Below are experts of layer 2 (counted from 0) of a mixture-of-experts language model. Rows are named gate (a neuron's input weights, with its number), up (a neuron's input weights, with its number) and show model dimensions 0-31. Each number is 50 + 15 x the weight over its row's rms, rounded and kept within 0 to 99.
Before each expert's rows: "comes after" lists some tokens at least twice as common just before its tokens as in all text. This comes from a sample of Wikipedia text that the model never trained on. Tokens count by the router's weight.

# expert 170
comes after: "is ", "as ", "=", "was ", ", ", "became "
gate0:58 79 43 64 41 57 46 52 36 43 67 42 54 41 32 47 54 69 20 42 59 54 80 53 48 37 46 70 44 43 42 55
up0:33 62 57 50 31 41 49 47 09 55 49 32 55 58 32 55 40 47 30 53 51 39 48 80 63 57 57 73 51 38 57 39
gate1:30 65 60 36 58 65 49 36 48 58 56 37 94 52 43 29 43 42 39 62 47 26 41 44 34 47 69 42 55 32 67 48
up1:60 43 44 70 41 25 60 86 49 51 71 55 46 56 23 66 74 45 51 45 41 51 69 49 55 38 45 40 68 34 41 97

# expert 253
comes after: "F", "W", "Gr", "f", "Fl", "Be"
gate0:69 66 59 83 55 53 53 55 61 30 35 86 72 42 42 57 61 37 45 41 47 61 47 75 50 71 41 45 54 59 46 70
up0:41 55 43 63 64 57 74 21 68 21 34 64 68 40 51 47 41 30 50 59 59 48 25 70 30 49 39 67 30 45 46 60
gate1:83 50 48 44 55 53 69 33 38 45 70 42 56 56 45 43 52 33 53 74 49 46 32 58 43 52 67 76 51 23 66 64
up1:39 18 55 37 41 45 73 35 32 51 37 62 32 27 47 38 61 39 17 07 58 35 72 47 52 47 52 42 68 49 63 38

# expert 116
comes after: "\"", "(", "$", ", ", ": ", "| "
gate0:51 71 43 42 53 68 60 72 45 24 56 85 67 46 60 49 48 37 63 58 48 66 49 47 28 75 20 45 40 50 54 21
up0:44 47 43 74 63 34 30 06 44 42 51 49 48 84 53 32 72 65 37 59 37 39 36 56 43 49 59 68 57 35 71 58
gate1:50 45 33 61 40 43 54 50 49 63 68 68 40 09 39 24 18 40 44 49 46 45 25 71 23 95 54 42 32 11 60 51
up1:72 40 65 53 34 53 75 54 73 38 51 34 25 53 49 37 40 73 48 44 71 44 29 55 57 41 66 23 58 63 59 68

# expert 12
comes after: "-", "F", "f", "Ph", "ph", "ob"
gate0:36 68 52 39 44 42 48 42 12 37 87 12 57 49 32 63 31 43 72 35 50 67 54 50 29 57 51 42 65 51 67 25
up0:73 66 75 47 54 61 41 39 33 56 72 35 49 61 48 54 48 40 65 70 39 20 29 40 56 53 35 61 50 52 55 52
gate1:71 60 58 52 79 47 61 55 61 50 43 65 48 53 45 59 67 44 84 40 61 51 54 43 39 26 60 57 61 73 63 44
up1:64 66 48 24 52 54 46 28 26 46 61 36 37 21 42 36 60 38 36 55 77 36 43 44 66 49 71 56 61 71 68 77

# expert 122
comes after: "\n", "0 ", "4 ", "9 ", "2 ", "8 "
gate0:43 40 56 36 48 57 80 61 65 71 70 64 70 56 46 61 68 26 31 73 47 34 53 25 23 48 47 52 45 60 68 72
up0:21 42 48 35 75 60 58 38 46 55 46 55 56 22 56 80 44 34 66 55 44 58 55 39 76 34 40 74 48 32 71 63
gate1:35 46 41 72 24 61 42 40 63 47 73 52 34 17 65 64 58 50 46 48 66 46 47 64 59 62 52 65 76 69 51 66
up1:59 58 61 37 56 40 62 69 54 63 59 50 47 79 49 37 47 43 64 46 00 70 61 41 43 53 61 44 42 43 52 63

# expert 160
comes after: "in ", "with ", "for ", "of ", "to ", "by "
gate0:48 60 39 61 29 42 68 53 42 55 42 32 55 40 56 49 82 58 17 45 25 48 39 69 71 71 52 62 41 30 45 16
up0:66 56 46 76 57 73 37 50 64 56 30 50 53 54 64 51 62 52 54 39 53 69 22 68 26 37 54 51 39 30 37 37
gate1:79 25 55 68 70 74 21 50 42 65 73 65 34 52 31 38 73 54 31 49 37 26 17 46 38 56 43 36 57 48 31 32
up1:47 45 57 35 39 42 65 48 38 52 50 67 30 57 52 73 65 59 53 42 36 46 20 61 46 77 39 68 38 33 46 57

# expert 204
comes after: ".", "years ", "the ", "Aven", "on", "dec"
gate0:35 44 47 39 48 47 75 62 38 76 35 68 62 45 57 42 47 70 91 47 59 66 50 63 81 67 55 40 48 36 43 38
up0:52 62 73 24 18 37 35 44 46 48 73 51 26 56 54 50 44 44 78 52 57 58 62 63 33 77 63 64 62 59 68 10
gate1:71 43 57 52 34 44 26 35 39 59 49 74 71 57 49 52 49 71 29 37 59 57 58 18 37 21 41 39 47 65 26 41
up1:71 34 41 41 18 21 28 40 30 44 55 21 57 52 43 66 53 45 36 50 59 46 38 37 48 19 58 64 41 54 24 21

# expert 6
comes after: ") ", "\" ", "1 ", "} ", "W ", "km "
gate0:84 51 56 66 57 39 44 39 71 24 57 61 47 56 58 61 46 37 54 34 45 56 56 42 29 39 47 61 52 40 52 68
up0:85 44 68 48 49 33 34 63 62 38 62 52 59 49 68 66 64 27 55 53 27 57 63 34 50 42 53 60 29 50 60 61
gate1:78 67 34 45 43 55 38 45 59 64 55 55 45 54 39 36 39 43 30 65 85 44 60 46 40 34 46 59 42 44 90 48
up1:49 57 50 40 33 45 39 39 15 46 35 41 51 66 79 55 58 50 47 67 71 56 43 44 71 48 48 61 40 63 77 19

# expert 39
comes after: "Sh", "sh", "Mo", "Ke", "u", "ok"
gate0:43 47 50 54 41 41 75 58 39 36 45 48 60 34 55 63 39 60 70 47 41 44 49 41 39 57 41 68 27 61 44 33
up0:69 39 40 43 47 65 27 51 25 62 46 47 51 37 53 49 61 37 46 24 70 67 56 40 46 33 79 61 59 40 65 83
gate1:40 48 29 56 55 48 47 57 78 45 48 44 55 23 44 48 50 41 34 41 48 49 49 57 56 46 47 40 49 51 46 53
up1:65 50 50 60 63 42 60 28 89 65 39 60 57 38 36 40 63 44 35 36 58 71 44 73 44 47 51 42 20 34 61 42

# expert 164
comes after: "the ", "The ", "s ", "a ", "-", "most "
gate0:33 63 78 70 43 83 60 55 84 42 55 57 23 60 54 48 41 55 48 32 34 20 28 48 48 58 34 32 40 75 25 62
up0:51 50 49 45 71 34 52 46 31 46 45 38 58 53 67 47 47 44 35 68 38 68 68 58 61 53 84 77 55 60 58 30
gate1:38 86 65 52 73 38 51 50 63 19 30 62 66 25 64 57 60 43 43 61 72 35 32 67 15 36 56 45 53 39 86 59
up1:35 47 41 57 35 33 63 36 53 46 59 58 66 56 63 56 57 32 12 46 61 63 59 65 49 79 20 30 41 48 56 31

# expert 32
comes after: "ed ", ", ", "along ", "ated ", "listed ", "named "
gate0:58 52 78 51 68 52 36 65 31 57 82 52 45 36 43 57 47 32 69 48 41 70 43 42 38 17 58 43 59 54 64 59
up0:54 34 47 67 36 09 46 52 75 37 46 46 60 57 53 50 55 50 37 26 40 35 63 45 40 61 66 66 14 36 27 59
gate1:51 66 70 39 61 54 58 53 68 49 53 66 41 51 41 36 25 51 59 59 67 61 16 55 55 65 32 61 45 41 55 66
up1:71 44 70 20 21 20 28 52 73 56 66 61 47 67 58 63 52 56 38 43 54 80 53 51 46 88 67 31 52 39 57 35

# expert 206
comes after: "-", "–", "st", "ph", "wh", "a "
gate0:80 54 73 41 40 60 45 25 35 48 75 46 31 63 41 76 51 50 39 57 24 78 44 51 65 35 55 52 40 56 52 67
up0:33 59 34 45 35 32 74 59 46 90 60 34 63 74 38 58 53 45 51 51 64 55 51 45 56 59 58 49 48 52 82 40
gate1:66 50 70 50 63 60 61 61 27 21 54 15 45 44 78 49 31 56 52 77 66 45 32 24 30 54 53 62 72 75 46 49
up1:13 67 44 58 50 55 62 72 44 67 56 22 14 34 53 44 40 78 63 53 53 29 62 47 56 39 55 63 52 37 39 50

# expert 64
comes after: "'", "two", "three", "All", "full", "four"
gate0:63 26 67 53 82 52 31 53 56 52 60 82 58 53 51 46 37 14 62 68 54 34 65 51 73 27 45 51 37 84 45 72
up0:58 63 38 42 60 66 48 54 61 61 63 78 45 61 30 44 55 30 42 58 41 70 75 56 23 66 37 27 69 58 31 67
gate1:37 60 51 65 23 41 43 75 51 55 74 48 47 33 48 45 41 66 63 66 46 41 51 62 67 52 87 44 48 47 69 44
up1:39 59 53 41 47 64 56 67 41 48 49 43 20 41 39 52 49 33 60 65 39 54 29 54 63 39 91 59 43 13 49 56

# expert 228
comes after: ". ", "to ", "of ", "with ", "on ", "is "
gate0:59 26 42 77 52 62 58 42 32 43 47 45 58 51 52 52 66 55 69 47 44 55 32 19 48 43 64 44 61 21 51 30
up0:39 12 49 32 34 54 35 49 43 58 50 52 64 55 26 14 33 47 45 26 55 54 61 66 68 41 29 39 67 75 73 70
gate1:58 61 51 46 39 72 67 43 74 47 33 55 74 37 60 61 47 86 54 28 72 59 68 44 48 41 77 29 09 19 35 62
up1:67 42 49 22 73 54 64 31 46 31 37 62 62 35 31 57 34 83 30 68 67 49 63 55 72 51 23 59 44 27 62 70

# expert 152
comes after: "the ", "1", "2", "– ", "3", "4"
gate0:37 39 67 66 16 61 53 39 41 35 58 41 23 48 40 28 59 57 45 68 35 53 52 67 41 48 57 48 54 59 30 37
up0:48 68 54 46 59 57 70 29 34 47 63 59 40 75 61 73 42 50 44 56 41 66 46 61 70 23 55 69 64 27 52 32
gate1:74 49 33 47 33 38 42 41 70 61 45 47 35 54 57 38 32 22 46 43 39 63 22 40 53 54 31 50 42 47 57 48
up1:62 47 67 51 76 57 09 34 62 59 61 62 38 60 58 68 40 36 65 46 50 61 43 27 58 36 74 67 80 43 53 50

# expert 250
comes after: "(", "- ", ". ", "\n\n", ", ", "the "
gate0:63 55 50 31 53 55 23 53 64 77 55 58 41 24 46 62 36 69 38 47 59 45 36 27 41 43 61 34 39 41 48 56
up0:59 46 49 67 31 26 52 58 39 21 48 54 42 63 61 26 55 28 84 64 44 44 55 47 62 55 28 78 65 42 54 77
gate1:47 77 33 35 97 24 65 66 47 71 33 78 53 63 50 52 51 58 65 70 86 55 42 38 45 52 65 53 45 40 44 38
up1:39 50 35 50 80 31 13 50 40 72 49 66 52 47 44 40 53 58 55 53 72 60 53 48 66 45 49 56 48 47 58 32

# expert 93
comes after: "such ", "known ", ", ", "served ", "to ", "described "
gate0:89 55 76 56 61 88 44 40 62 51 51 48 55 45 43 33 44 65 55 45 33 67 49 50 69 24 45 48 59 60 28 69
up0:96 77 72 49 66 50 92 71 38 58 49 54 85 46 56 49 32 52 39 66 56 57 59 56 58 36 19 56 49 53 63 46
gate1:54 50 61 55 22 45 38 51 54 53 44 17 53 44 61 27 54 45 45 92 34 51 36 56 48 55 67 47 41 68 62 34
up1:75 34 59 40 28 51 46 50 70 61 24 25 81 53 46 12 36 61 41 72 36 44 34 52 30 48 68 33 34 53 32 44